Weights of a small mixture-of-experts language model, trained from scratch on English Wikipedia: vocabulary 8192, a variant of Muon for the experts.
Below are experts of layer 3 (counted from 0) of a mixture-of-experts language model. Rows are named router (the router's row for the expert) and show model dimensions 0-159. Each number is 128 + 24 x the weight over its row's rms, rounded and kept within 0 to 255.
After each expert's rows: "comes after" lists some tokens at least twice as common just before its tokens as in all text. This comes from a sample of Wikipedia text that the model never trained on. Tokens count by the router's weight.

# expert 72
router [108  76 131 136 125 122 137  94  51 179 143 116 121  93 176 149 151 104  75 114 135 154 126 130 116 153 152 103 142 138 136 143 117 125 156 113 131 122 134 139 114 139 134 109 127 142  90 170  90 160 111 116 151 157 134 120 158 138 156 149 147 113 119  87 100 129 118 130 156 151 135  97  61 152 115 127  84 132 121 150 126 123 115 128 135 166 110 149 161 111 164 125  94  77 121 108 124  94 141 137 105 115 175 137 132 148 153 113  85 130 133 106 159 130 127 122 170 128 116 139 123  82 102 101  71 130 165 153 150 124 158 170 137 132 155 138 109 127 108 109 136 107 134 141 101 109 155 118 141 139 143 161 124 148 143  91 143  99 125 118]
comes after: ",", " and", " he", "i", " who", " He"

# expert 45
router [ 84  70 135 120 135  80 112 141  97 127 130 128 119 149 156 202 143 110 128 105 113 135 135  89 105 149 135 100 139 147 172 127 144 140 110 110 127  90 143 144 141 185 145  70 157 143  87 134 109 148 128 101 138 138 154 144 149 126 132 143 139 108 139  99  95  98  99 115 148 129 108 105 115 142 116 176  85 145 121 143 124 101 135 150 134 126  93 125 147  96 126 118 100 132 109 109 127  98 130 141 117 118 186 117 110 143 111 122 143 150 135 114 136  87 110 144 136 138 144 148 115 123 117  98  83 143 170 167 118 168 130 175 101 125 171 159 109 131 104 136 110  94 185 146 134 148 145 141 125 150 149 137 140 137 109  67 133 131 130 126]
comes after: " |", "|", ";", "1", "4", "6"

# expert 56
router [107 136  65 123  53 107 178  93 132 204  83 113  97 143 119 157 163  90 158 126 169 126 143 108 147 136 150 105 121 122 155  86 144 160 154 129 133  63 141 153 126 133 156 122 138 120 118 165 105 134 112 110 124 147 143 133 158 127 135 174 101 141  88 140  77  88 117 103 135 141  96 112 123 132 120 154 134 139 106 112 110 132 131 163 134 160 101 134 155 126 146 111  98 115 117 108 137 133 155 125 123 165 148 122 125 125 125 104  85 138 142 125 137 109 119 157 155 117 108 155 146 107 109  85 131 136 154 150 122 126 138 144 143 150 150 134 167 144 115 107 125 110 141 146 106 144 139 151 154 136 126 123  73 158 165 123 111 113 110 128]
comes after: " S", " H", " D", " M", " K", " P"

# expert 77
router [ 94 109 105 111 129 103 181 101 100 162 108 109 105 118 135 178 149  99 152 125 130 153 124 109 118 140 137 125 120 140 174 109 131 168 145 107 145 101 153 185 146 122 116 108 167 138 101 172  83 110  97 123 122 134 115 138 145 126 137 158 111 121 138 107 103  92 106  93 164 153 148 121 115 151 117 147  94 138 105 144 119  99 144 147 119 138 111 143 137 143 139 102  91  94 127 105  94 121 165 155 123 111 165 136 116 141 127  99 107 128 109  94 153 123 123 118 138 143 113 153  98  89  80  81  77 156 152 144 126 121 120 188 114 145 159 143 149 100 118 117 131 112 148 137 103 121 164 168 124 157 137 176  86 155 123  98 153 117 151 130]
comes after: ".\n\n", " ", "2", " |\n\n", "1", "\n\n"

# expert 76
router [122 101 113 106 108  85 144 101  98 149 137 119 112 107 133 139 189 126 132 118 149 125 152 106 116 142 136  79 131 118 184 127 141 178 135 106 126 110 128 176 145 158 126  83 129 126 108 162 129 149  97 132 106 148 174 152 129 122 156 172 106 104 111 131  82 101 107 122 164 146 120  99  96 140 114 153 102 121 100 132 120  97 154 149 119 134  93 132 139 156 161 104  94 112 129 128 107  81 141 144  94 129 149 120 103 140 147  94  88 137 125 100 128 111 108 125 166 122 122 155 122  94 110  97 112 162 136 150 133 151 149 179 110 139 146 148 151  90 125 123 146 118 192 140 114 112 182 161 128 154 147 143 114 144 132  91 149 104 130 141]
comes after: " ", "–", "198", "197", "194", "193"

# expert 111
router [ 89  61 108 126  93 113 144 110 111 179 123 109  98 102 149 152 168 108 128 128 164 122 153  91 123 132 148 109 130 115 159 120 134 173 157 133 134 102 150 167 118 138 139  96 143 137  98 156 111 136  66 100 114 150 140 143 120 123 152 163  81 119 121 141  82 100  95 103 151 142 116 123 115 146 115 162 127 135 112 138 121 119 118 144 128 155 101 133 167 124 130 107 114  91 136 118 112 117 161 156  92 122 119 102 106 125 130 107  98 147 138 108 151 108 108 152 146 110 130 148 137  94 119  87 100 139 145 141 139  99 142 175 126 131 193 153 147 123 129  95 128  94 143 133 124 125 138 160 129 151 150 157  80 179 129  87 121  81 124 144]
comes after: " ", " the", " a", " of", " and", " N"

# expert 24
router [ 95 119 109 103 117 112 151  78  56 145 101 100 144 140 141 145 122 105 125 117 131 128 115  99 101 173 146 123 113 126 188 147 140 167 167 127 138  91 159 152 106 129 134 122 138 130 126 154 119 130 116 141 142 128 155 130 143 104 160 137 140  97 113 118 110 107  92 130 114 138 128 103  72 143 122 157  74 169 113 160 110 115 133 181 122 136 119 112 169 157 146 112 110  75 128 110 122  74 158 131  95 107 171 114 132 137 129  78  89 112 111 115 139  99 126 126 168 102 124 148 143  81  98  95  93 138 111 164 131 150 145 175  94 126 144 116 123 100 128 114 143 105 142 128  93 117 145 137 123 109 165 135 119 128 129 112 141 122 133 144]
comes after: " |", ".", " April", " member", " December", " /"

# expert 61
router [111 111 142 110 129  91 149 115 122 148 123 133 109 112 128 154 134 115 155 121 156 114 134 111 131 132 146  86 129 101 157 132 150 163 163 137 145  96 173 181 131 137 131 132 158 149 105 155 101 137  95 114 106 145 140 144 164 119 132 149 101  89 115 141  81 105 112 110 192 134 123 108 110 141 123 150 112 144 106 163  98 118  96 160 121 162 128 139 146 121 138  98  60  92 152 120 101 119 164 178 128 111 166 144 130 107 145  85 108 148 130 115 142  92  96 129 133 113  99 133 146 113  82  93  96 113 164 133 145 109 125 166 113 123 155 167 137  96 121 126 146 121 153 129 104 106 179 148 147 122 120 167 113 155 145  85 142  96 148 145]
comes after: "\n", "1", ")\n", "2", "0", "3"

# expert 31
router [133 115  91 108 121 102 162  89  79 112 136  89 104 107 145 149 133  70 142 100 131 142 112 131 110 157 114 138 121 125 139 143 137 157 184 116 144 121 143 185 108 113 157 109 168 109 135 153 110 145 116 104 107 168 138 148 133 123 134 150 117  97 143  83 112 131 113 137 138 132 106 120  70 130 109 182 105 146 142 141 132 157 133 153 165 131 125  94 158 162 179 129 118  93 105 141 110  90 124 142 116 109 161  99 123 159 141 112  73 133 135 102 107  93 124 125 185 142 140 140 135  84 135 104  96 116 109 153 153 156 110 174 125 129 122 120 130 119 137  91 140 139 115  99 123 142 156 123 118 133 129 160 124 109 116  85 131 114 176 148]
comes after: " and", ",", "-", "|", " is", " on"

# expert 120
router [105 100  96 147 140  95 142  99 118 147 106 111 129 117 162 155 157 114 117 106 135 134 105 109  84 174 124 117 126 103 138 121 109 134 156 144 115 128 145 141 165 123 147  99 168 129 116 154 103 130 132 121  66 167 145 145 127  96 154 151 120 141 118 153  67  95 111 106 112 120 101  93  90 125 150 135  88 131 131 115 128 108  95 112 136 180 113 142 139 127 157  90 101  73 102 121 109  88 138 155 110 115 136  94 118 129 130 140 125 136 108 105 172 123 109 119 157 127 129 109 132 122  92  82 110 123 136 104 121 140 129 145  96 137 166 135 141 138 146  83 141 103 184 105  69  83 147 163 117 119 135 163  94 146 105 128 156 116 124 151]
comes after: " ", " in", "201", "200", "0", " Born"

# expert 17
router [119  97 125 112 101  87 144  98  95 159 127 118 135 147 144 155 163 105 159 111 142 152 124 121 118 141 136 120 121 103 136 132  92 170 161  85 144 124 128 135 170 155 135 101 137 147 108 133 118 146 109 145  96 148 164 146 134 109 132 155 154 121 123 110  85 133 111 121 135 136 140  95 105 122 120 173  80 178 121 141 107  97 144 158 131  93 115 117 156 137 159 103 114  98 160 132 115 115 131 161 123 102 147 106 120 138 126 111 135 131  93 115 179  87  92 123 184 154 139 119 132  95  95  99 108 130 177 149 126 163 122 138  76 150 161 148 107 108 130 106 132 112 137 161 117 113 163 171 100 167 111 135 101 128 135  69 103  91 135 124]
comes after: ".", ")", "\n", " with", " is", ")\n"

# expert 68
router [149 110 137 137 120 110 160 135  97 135 118 109 125 119 138 145 151 123 125 114 150 126 122 112 107 140 125  81 121 115 172 146 111 169 169 119 138  90 149 142 126 152 143  83 172 154 111 178  93 150 138 109 106 155 140 130 156 102 145 157 120 144 105  89  88 114 123 129 166 110 125  87  81 144 113 168  96 132 121 116 128 100 137 146 126 152 103 108 147 151 127 112 110 109 140 145 126  71 124 142 119 126 143 120 102 134 106 122 111 123 113 101 159 117 118 138 156 122 170 177 129  97 107  97  95 128 147 166 103 146 135 158 117 162 136 150 136 137 106 139 105 107 203 153  94 135 164 174 101 157 139 140  90 149 117  76 144  96 148 119]
comes after: " ", " (", " it", "2", " he", ")"

# expert 71
router [111 116 119 117 121 103 172 115  86 156 129 105 125 110 153 174 147 117 136 124 142 121 160 105 117 153 161 113 104 112 154 117  92 141 141 128 116 107 147 145 140 151 126  96 141 153  99 152 116 134  83 120 105 125 141 148 146 111 147 171  96 118 136  97  76  89  87 121 136 116 127  95  93 126 116 172  65 174 121 140 106  96 124 144 134 146 119 129 133 145 125  94  86 115 118 143 104 111 120 132 118 110 142 133 117 138 107  93  98 111 122 109 153  94 104 125 187 139 133 152 117  77 110  76 113 137 156 169 142 140 126 172 113 146 150 166 127 111 106  94 130 105 154 115  94 141 171 160 115 140 125 135  99 149 132  75 122  87 134 124]
comes after: ",", ".", "198", " —", "7", "6"

# expert 84
router [131 103 119 123 106 105 135 128 111 163 126 111 126  95 124 161 177 110 115 119 141 131 135 101  93 151 127 104 129 112 120 116 107 167 165 120 100 120 155 175 141 126 117 106 173 124 110 181 108 144 117 114  89 172 125 145 115 106 128 168 110  87 149 105  95 108 101  96 150 135 135  93  89 116 148 168 113 124 101 116 134 121 127 169 134 148 120 106 125 135 134  90 106  73 138 119 111  89 135 127 114 112 159 127 146 142 129 109 127 126  75  97 168 106 139 114 146 128 136 131 120  88 105  89  85 137 165 179 128 108 128 165 113 136 139 146 138 121 133 100 130 112 160 132  99 122 178 176 115 138 147 186  97 172 153 112 139 120 127 124]
comes after: "\n", ")\n", "0", "9", "6", "5"

# expert 79
router [106 119 126 122 120  86 130 104  96 133 132 123 112 116 138 163 150  94 146 115 150 123 134  91  90 169 161 102 109 119 167 120 135 144 169 124 121  72 151 136 140 127  87  74 150 137 106 148 116 131 106 111 121 178 146 140 131 132 131 166 113 104 119 135 117 104  80 130 164 139 147  83 124 150 116 186  72 151 108 138 135  90 110 118 143 139  88 127 154 134 162 122 106  99 126 112  96 110 159 170 138 109 162 120 124 163 113 120 132 121 101 103 136 126 117 113 137 131 118 123 117 100  75  77  83 133 146 129 118 132 141 152 118 145 188 145 119 102 130 109 147 108 149 144  83 126 181 147 123 140 144 135 100 161 123  94 139 123 121 137]
comes after: " ", "1", "0", " August", "2", "″N"

# expert 100
router [ 76  89 110 135 120 108 144  71 111 170 104 121 105 128 122 143 135  88 130 121 158 123 155 102 116 133 136  84 140 117 182 127 135 157 147 134 112 121 146 155 123 133 117  87 142 130 100 168 129 122 111 102 125 149 158 120 149 124 147 158  97 115 104 113  79 104 119 120 124 116 118 120 126 140 142 163 115 147 107 127 152 110 120 131 142 156  85 128 139 130 153 115  95  99 102 130  92  74 147 137 116 126 151 131 107 141 141 101 109 136 121 115 154 129 109 130 172 104 104 142 137  67  85 112 105 150 166 146 133 134 135 193 142 143 168 168 152  98 107 105 142 101 183  95 109 128 156 152 130 152 146 152  87 181 148 130 125 115 133 124]
comes after: ",", " the", " G", " and", " of", " K"

# expert 81
router [ 88 148  97 103  93  89 148  91 127 141  80  90 111 115 121 149 149  74 133 124 180  91 136 122 137 148 133 101 129 105 164 101 126 154 167 121 118  92 156 169 122 149 121  69 169 135 125 149 113 127  50 112  97 148 114 144 140  93 118 141 118 114 106 117 119 127 120 121 151 125 115 139 110 131 137 146 100 118 119 136 107 126 118 156 136 174 106 103 133 129 139 116 111 103 142 141 112 118 134 144  87 153 145 104 132 135 108  86  87 128 148 101 161 128 116 130 145 103 108 148 127 128  94  91  93 158 138 115 131 119 110 195 128 115 141 111 134  95 136 119 105 103 135 149 107 104 184 143 117 143 135 162  84 156 100 110 138 131 129 142]
comes after: "-", " the", "|", " The", "==", "The"

# expert 28
router [ 81 112 115 122 125  86 143 111  99 130 107 105 133 140 156 162 136  85 159 114 136 142 152 125  97 134 184  94 154 114 141 145 133 174 167 123 141 112 133 157 131 130 107 104 162 123 107 136  90 138 104 129 100 146 133  85 142  97 164 132 104  99 114 136 109  91  93 120 151 122 122  78 101 146 100 145  82 153 144  95 118 115  99 130 121 120  97 111 136 113 161 127  86  70 149 134 123 108 146 149 108 110 128 153 127 131 130  95  98  98  95 120 174  94  94  96 147 137 109 116 113  82  89  84 114 131 172 141 133 133 144 141 107 159 127 127 144  99 122  95 118 118 151 114  77 109 143 162 121 103 137 127 123 152 142 103 112  96 114 136]
comes after: " in", " September", " on", " November", " December", " of"

# expert 88
router [ 96  92 142 140 108  98 125 123 111 171 112 124 113 122 153 158 168 139 121 118 131 160 130 118 109 144 136  92 144  82 171 121 126 143 170 130 116 107 144 157 142 148 133 109 163 145  94 153 109 105 106 121 100 158 162 130 109 127 129 174 116 126 112 131  92  97 105  96 134 132 108 125  82 114 120 164  83 153 123 122 128 100 111 159 107 153 100 162 168 152 136 104 100 105 127 128  94 112 139 145  99 131 155 150 105 138 141  92 107 138 110 104 155 105 129 111 157 114 128 119 124  71  87  86 103 146 135 164 100 133 128 147  84 152 171 127 148 146 119 153 118 110 188 143 101 121 160 173  98 126 158 160 108 150 110  96 121 117 120 110]
comes after: " ", ",", ":", " (", " in", "–"

# expert 65
router [ 94 118  95 135 106  97 151  79 117 168 111 114 101 138 128 159 175  94 148 123 184 136 171  97 130 162 150 106 120 129 173  97 138 152 144 114 123 107 155 183 142 149 123 115 155 120 115 171 125 124  74 117 135 140 158 121 134 144 167 149  89 135  98 144  85  91 104 119 124 132  92 127 130 140 110 149 126 120 134 101 115 128 136 157 138 150 114 145 120 126 144 102  87 107 126 133 148 119 160 167 123 147 140 108 116 126 139  76 110 147 150 126 151 118 121 145 134 113 106 147 136 103 120  95  97 136 155 124 154 142 145 166 134 134 179 146 151 111 100 126 140 124 160 139  91 122 146 150 135 149 154 143  67 182 149  83 118  95 121 135]
comes after: " P", " K", " M", " V", " T", " p"

# expert 0
router [114  82 135 130 129 121 136 122 121 152 119 126 101  98 146 150 155  97 139 111 122 150 143  87 160 174 115  81 130 122 179 151 102 176 136 115 112 106 161 185 116 136 118 108 149 136 108 170 101 153 113  98 122 144 102 118 126 125 163 155 143 116 109 126 111  97 103 103 135 123 148  86  91 146 118 149 119 158 108 156 146  85 119 138 133 153 116 143 104 133 132 134 106  77  99 110 122  95 113 153  90 112 134 132 147 122 154 134 136  99 118 129 140 140 118 105 141 153 105 173 137 125  94  78  94 145 119 159 110 162 141 168 132 147 145 171 132  97 117 124 135 113 155 158 108 112 170 167 126 130 128 162 103 189 109  83 120 100 137 132]
comes after: " |\n", "3", "198", "2", "4", ".\n\n"

# expert 93
router [ 91  98 135 117 110 105 145  90 111 142 106 107 117  91 129 154 150  91 138 129 156 131 135  98 137 133 155  88 111 116 158 123 125 150 118 118 129  96 131 161 147 146 113 110 144 147 136 178  94 132  96 112 111 155 145 150 145 146 146 167 121 108 122 135 105 115  94 103 156 144 101 122 115 140 118 177 104 138 122 152 131 110 116 140  89 159 100 143 118 111 175  95 107 120 121 126 110  92 161 184 126 109 151 109 105 142 142  81  99 157 125 125 154 101 135 109 168 142 128 151 130 117  96  88  83 147 152 153 139 120 111 158 149 144 168 146 155 101 110 108 133  72 157 123 114 118 133 155 126 154 130 163 110 156  93  75 134  69 156 131]
comes after: " ", "R", " R", " r", "%", "it"

# expert 19
router [112  79 136 134 124 113 162 118 105 131 111  94 110 115 164 156 162 102 158 130 145 128 127 103 102 137 128 101 114 110 149 123 105 165 145 126 147 107 141 156 138 149 135  90 162 162 117 144  98 119  84 100 113 155 142 142 146 111 119 148 118 101 118 112 101 102  82 112 165 111 104 113  85 137 113 162  93 152  92 132 129 106  94 152 115 153  94 139 156 138 139  90  95 102  98 137 118 109 154 165 129 130 159 123 109 136 163 115 119 120 117  96 163  85 128 134 140 121 119 142 116 125 112  91  87 156 155 162 134 116 125 194 127 136 181 150 151 133  99 124 152  90 176 123  96 100 130 158 130 143 133 159  81 160 107 107 131 105 116 150]
comes after: " the", " ", " a", ",", ")", " ("

# expert 74
router [109 114 117 133 121 121 146 125 142 125 136 112  98 109 132 162 140 133 160 120 132 128 142  83 133 133 126 120  97 116 151 129 113 177 160 125 152 105 165 177 139 141 121  86 169 142  79 182  89 139  75 135 116 128 125 140 151 112 132 141  96 106 123 116  82  74  92 130 147 139  97 110  77 156  93 155 117 125 108 118 129 127 105 148 128 138 116 138 153 136 157  93 104 109 101 145 111 135 121 164 132 138 155 111 126 144 149  96 135 155 132 103 141 116 129 104 159 135 124 136 111  88 116  84  88 138 138 153 111 137 143 168  96 134 144 111 149 103 105 115 102 113 165 126  82 136 168 150 114 135 142 157  82 145 134  71 130  68 142 151]
comes after: " |", " (", ",", " \"", ";", "|"

# expert 53
router [111 150 131 113 108 102 173 128 132 131 111 107  83 108 155 159 154 134 146 118 157 119 149 105 103 157 160 111 108  88 168 108 115 158 145 133 125 100 156 179 140 150 122 103 146 103 108 159  95 115  77  89 108 142 115 137 157 124 141 134 116 107  98 108 104  89 109 118 136 141 103 113  94 155 109 167  89 172 123 133 107  93  96 138 110 168 126 126 135 127 137 103  82  79 105 129 118 103 113 137  96 114 174 141 125 131 132 120 103 130 146 107 143 114 123 125 137 123 111 187 122 108  67 101 129 148 160 146 104 115 139 159 110 135 173 147 120 119 123 130 114 109 183 116 120 106 147 151 122 140 105 163 104 147 120  88 125  91 152 137]
comes after: " ", "202", " (", " S", "–", "s"

# expert 57
router [130  74 135 130 141 106 154 122 114 123 110 114 127 127 149 140 147 132 128 109 147 123 137 140 140 160 143  71 134 134 138 132 142 154 112  86  98 117 146 143 118 134 125  82  91 163  95 184 105 161 112 139  84 135 120 136 128 104 130 167 107  89 132 117  78  92 120  94 114 135 113  80  91 137 125 176  78 131 143 126 122 145 129 136 108 153  89 103 140  94 136 108 129  84 166 117 140 107 151 169 112 126 161 141 121 143 115 106 149 106 118 128 148 107  83 120 153 117 110 142 106 115 139  97  97 149 120 133 155 129 120 162 117 158 151 136 126 105 103 125 144 129 153 119 123 100 157 173 107 122 119 149 144 200 138  87 110  68 140 141]
comes after: "\n", ")\n", "5", "1", "6", " end"

# expert 37
router [107 118 151 154 139 104 124 120 133 133 102 107 118 123 147 163 145 108  96 122 164 120 157 130 121 154 153 106 117 121 129 118 115 164 146 118 105 107 132 161 142 125 130 109 143 112  99 146  64 129  94 117 141 165 134 146 164 118 150 178 119 116 118 106  62 116  78  93 135 161 129 116 116 142  99 166  97 128 128 124 139 134 137 135 134 188 101 149 129 146 134  93 102  91 156 111  97 102 167 171 130 109 155 137 114 130 125 118 117 106 137 120 146 102 109 128 145 150 158 153 126 102  67 119  86 131 148 138 123 113 125 175 115 132 153 159 158 105 107 133 135  84 152 112 102 127 165 157 118 156 150 165 118 181 117  92 157  93 154 133]
comes after: " |", ";", ".\n\n", "ed", "2", " such"

# expert 41
router [101  89 100 122 125 126 152 106 107 171 120 105 108 117 146 149 175 104 140 123 166 124 127 107 132 147 136  95 129 115 167 128 127 133 161 119 136 102 146 158 130 124 143 112 176 168  98 153  89 139  79 123 122 137 143 155 156 124 134 152  97  90 115 136  70  95  97  99 141 143 113  87 126 117 138 155  82 150 127 111 121 104 114 146 117 126 105 140 138 114 117  92  94 108 122 128 118  83 130 142 116  89 170 122 109 130 149 123 116 136 132 101 150 120  93 102 164 119 127 161 108  93 116  75  75 154 150 151 131 120 120 167 116 137 168 158 146 123 136 109 154 104 162 145  97 115 155 173 138 156 153 155 104 134 135  90 133  86 130 153]
comes after: " ", "201", "202", "200", "199", "198"

# expert 49
router [100  78 119 142 121  94 126 128 113 168 145 100 126 140 140 115 146 113 119 110 168 171 114  98 134 138 153  88 140 105 140 110 144 141 155 117 137 107 133 148 128 144 118  77 160 126  99 155 112 110 127 167 119 151 139 117 189 125 144 148 108  81 125 129 110  91  94 122 173  99 119 132  84 122 120 154 108 144 116 124  99  74 131 123 110 141 102  96 157 123 121 121 146  82 124 124 106  85 140 154 130 106 141 118 144 115 157 140 113 116 138  81 145 130 123 132 152 119 135 149  94  86  92  75  96 134 173 175 159 148 111 161  90 158 130 136 135  96 100 136 139 118 130 110  98 136 145 165 131 135 148 131 128 167 126  76 155 113 155 125]
comes after: " |", "\n", " February", "°N", "|", " March"

# expert 122
router [117 138 120 152 128 102 147  74 100 143 118 104  82 128 155 163 136  93 158 112 160 129 165 130 133 165 143 137 127 115 159 141 120 152 145 131 119 114 125 180 128 132 131  93 150 128  91 140  89 118 123 123 129 130 125 152 142 121 158 137 132 107 120 139  87 101  95 130 129 106 141  85  76 145 113 152  98 146 109 148 125 133 109 136 141 183 111 139 121 118 149 107  96 114 131 119 119 114 140 165 117 124 148 110  95 162 112  72 122 119 143 128 148 111 112 130 180 127 111 127 153  87  88 123  74 146 131 152 139 118 116 185  92 128 184 171 110  93 142  99 127 100 126 138  89  94 166 173 121 159 139 156  99 116 113  98 131 121 134 143]
comes after: " |\n", ".", " is", "3", "7", "\n"

# expert 110
router [104 107 102  95  95 103 135 127 144 165  94 121 113 146 153 132 151 107 141 117 138 121 161  73 119 153 141 104 111  97 151 141 140 147 138 119 118 119 121 146 142 159 118 103 168 160 104 136 116 138 104 103 117 187 142 155 110 107 124 121 122 126 100 143 101 111 108  99 153 132 119  93 111 123 132 176  97 132 105 138 153 117 135 133 111 168  96 138 165  99 150 134  72  95 162 120 112 126 155 174  97 127 145 121  86 134 142  81 115 153 101 117 157 114 119 117 169 109 109 141 112  95 106 107  96 115 140 166 126 149 137 172 112 147 172 135 136 113 137  76 131  94 157 116 136 112 151 162 115 169 114 161 139 171 111  82 113 130 126 154]
comes after: " ", "r", " Dr", "|", " dr", " Br"

# expert 85
router [130 115  95 124 116 110 116  91 120 190  91 123 111 121 140 162 164 114 149 111 141 128 140  96 114 166 125 100 141  79 177 133 116 129 155 107 101 120 162 149 145 135 141 103 154 147 107 165 123 132 110 117 165 132 112 134 108 136 159 176 116  99 133  94 102 114 110  83 108 119 138 107  76 125 121 176 122 111 118 127 171 108 129 154 116 166 125 104 148 106 136 115 117 114 130  99 132 105 147 153 135 112 140 111 140 142 133 114 138  99 120 115 138  70 100  84 190 120 132 135 105 100  94  89  95 152 142 146 136 121 124 152  93  95 159 121 141 104  94 123 139 106 139 106 121  94 166 166 121 133 120 187  99 151 111 106 143 117 119 146]
comes after: ".", "|", ":", "-", "201", "200"

# expert 14
router [103 114  84 125 120 127 121 102  80 165 133  92  88 108 127 172 117  96 128 116 159 153 143 126 117 163 135  80 124 127 127 150 120 155 156 118 150  83 139 166  91 139 120 117 153  98  95 150  79 138  90 127 131 146 160 127 150 136 141 168 142  91 140 135 130  79  88 113 144 142 134 122  95 134 117 176  94 136 132 119 122 134 132 113 109 156 109 116 162 127 112 104  93  99 140 110 113 125 170 159 111  98 150 152 137 147 130  68 112 120 111 111 145 101 153 138 151 124 126 175 128  88 115 120 103 107 150 128 131 154 146 153 104 126 156 137 136 108 112 117 156 110 123 121 122 110 138 139 108 130 178 139  83 131 154  55 144 120 159 118]
comes after: " |", " in", " as", " In", ":", "In"

# expert 64
router [104  90 143 138 124 119 154 131 122 185 129 109  79 137 152 151 133  98 141 113 141 141 133  95 121 145 138  95 132 121 151 119 110 151 146 115 117 127 154 156 159 131 123  93 170 137  96 174 108 129 123 140 125 157 110 152 107  97 138 144 115  94 138 120  92  83  96 115 131 162  91  83  93 132 125 185 122 143 138 146 145 118 116 118 141 129 129 113 105 117 145 128 101  81 139 119 114  77 156 176 144 111 133  90 148 124 142 119 122 131 100 115 153 102 137 129 179 133 136 142 132  75 126 101 121 126 135 155 158 118 138 159 123 126 160 158 149 134 105 119 135 109 136 128  86 133 185 135 141 152 142 204 122 168 129  76 129  88 136 139]
comes after: ",", ".\n\n", "0", "1", "\n\n", "P"

# expert 8
router [ 84 107 109 112 106 106 144 123 129 144 107  87 110 119 130 157 152  96 135 128 176 138 141 102 108 135 162  94 105 134 182 124 148 136 157 108 144  89 146 173 143 145 129 119 160 141 116 169 104 118  94 114 116 162 133 143 158 121 166 162  88 123 117 114 108  98 100 125 157 116 104 109 115 147 133 162 102 144 112 121 128 122 144 146 140 147 115 146 127 129 131  94 109 109 135 127 110 114 155 169 133 135 167 126 104 113 138 107  95 134 143  96 161 111 108 139 157 109 112 155 137  95  94  99 109 147 138 165 128 118 158 156 117 110 189 155 150  86 126 105 127 102 158 129  88 133 161 176 118 167 146 161  87 179 140 102 122  81 133 128]
comes after: " ", " the", " (", " New", " The", " un"

# expert 95
router [122 128 126 115 114  72 143 130 113 140 117 119  95 123 144 155 171 108 117 116 134 123 141 138 100 146 157 110 120 128 183 128 120 145 145 128 118  70 130 156 115 149 133 109 178 126 139 150  71 114  88 126 136 144  96 125 170 116 142 165  92 111 110 121  87 139  87 137 181 129 128 139  87 136 106 135 103 116 149 114 120 123 123 132 131 145 113 119 146 128 151  95  86  79 125 163  81  92 119 147  96 116 155 136  96 141 104  76 108 156 115 132 169 107 126 125 155 134 123 149  92 122  93  83 104 136 125 130 122 111 135 135  92 102 146 159 143  94 110 138 126 129 185 140 124 134 155 146 137 157 145 181 117 155 117 101 156  92 121 135]
comes after: " of", " at", " on", " in", "ed", "ing"

# expert 87
router [105 116 121  96 124  94 165 112 129 104  84 118 107  91 181 151 150 117 143 121 153 102 144  98 101 143 167 102 129  76 156 124 121 131 131 133 120 100 149 150 134 157 107 108 154 139 111 143 107 114  71 132 110 136 148 149 165 107 122 164  97  96 109 124  92  90 100 145 132 146 108  84 131 135 125 134  92 141 114 123 105  91  94 124 140 163  91 114 147 130 136 110 113 104 130 122 107 115 144 154 121  90 150 117 108 150 147  63 133 148 141 119 190 115 114 109 167 129 122 169 113 107  81 121  89 131 126 127 123 114 145 150 122 116 142 139 154 120 121  87 119 110 180 104 122 122 154 163  96 174 135 148 100 160 124 112 137 115 157 132]
comes after: " of", " to", " in", "k", ")\n", "\n\n"

# expert 52
router [132  93 145 135 120 115 163 132 126 152 127 107 125 119 119 152 150 105 114 121 125 111 154 111 117 143 124  88 103 126 148 135  99 131 151 123 113 112 152 173 144 143 153 107 168 150 100 141 103 148  98 122 119 134 150 131 160 142 123 158 148 134 119 124 116 107 106 138 145 122 146  92  53 147 131 179  96 144 122 134 125 131 106 145 127 133 109 139 138 137 136  96  90  85 144 119  93 115 133 169 110 138 142 145 127 153 145  97  86 155 110 117 143  97 109 114 164 135 104 141 124  92 107 106  92 157 165 171 130 137 135 183 124 125 168 127 149 133 102  99 139  97 146 140  63 126 161 180 131 157 117 170 107 165 126  82 142  60 129 142]
comes after: " |", " the", " |\n", " a", ")", "\n"

# expert 48
router [137 104 128 162 119  78 137 128 130 120 122 117 104 120 135 174 162 101 107 122 152 132 148 126 120 140 126  79 116  83 176 152 132 151 133 156 107 112 136 144 145 144 138 129 172 145 111 158  89 153 107 137 103 137 132 160 140 110 139 166 133 103 159 119  60 104 103 118 125 139 121  98 118 112 120 174  80 143 132 143 130 118 110 129 117 160  99 123 141 107 163 120  95  38 114 126 125 111 153 175 141 133 143 121 120 137 126 111 108 110 134 131 156 128 124 115 166 124 163 153 113 101 102  88  57 159 126 140 131 123 151 130 105 116 165 150 116 121 117 126 112 120 181 138  94 105 156 163 125 134 131 146 155 169 125 122 133  95 130 138]
comes after: " |", " was", " also", " he", " has", " had"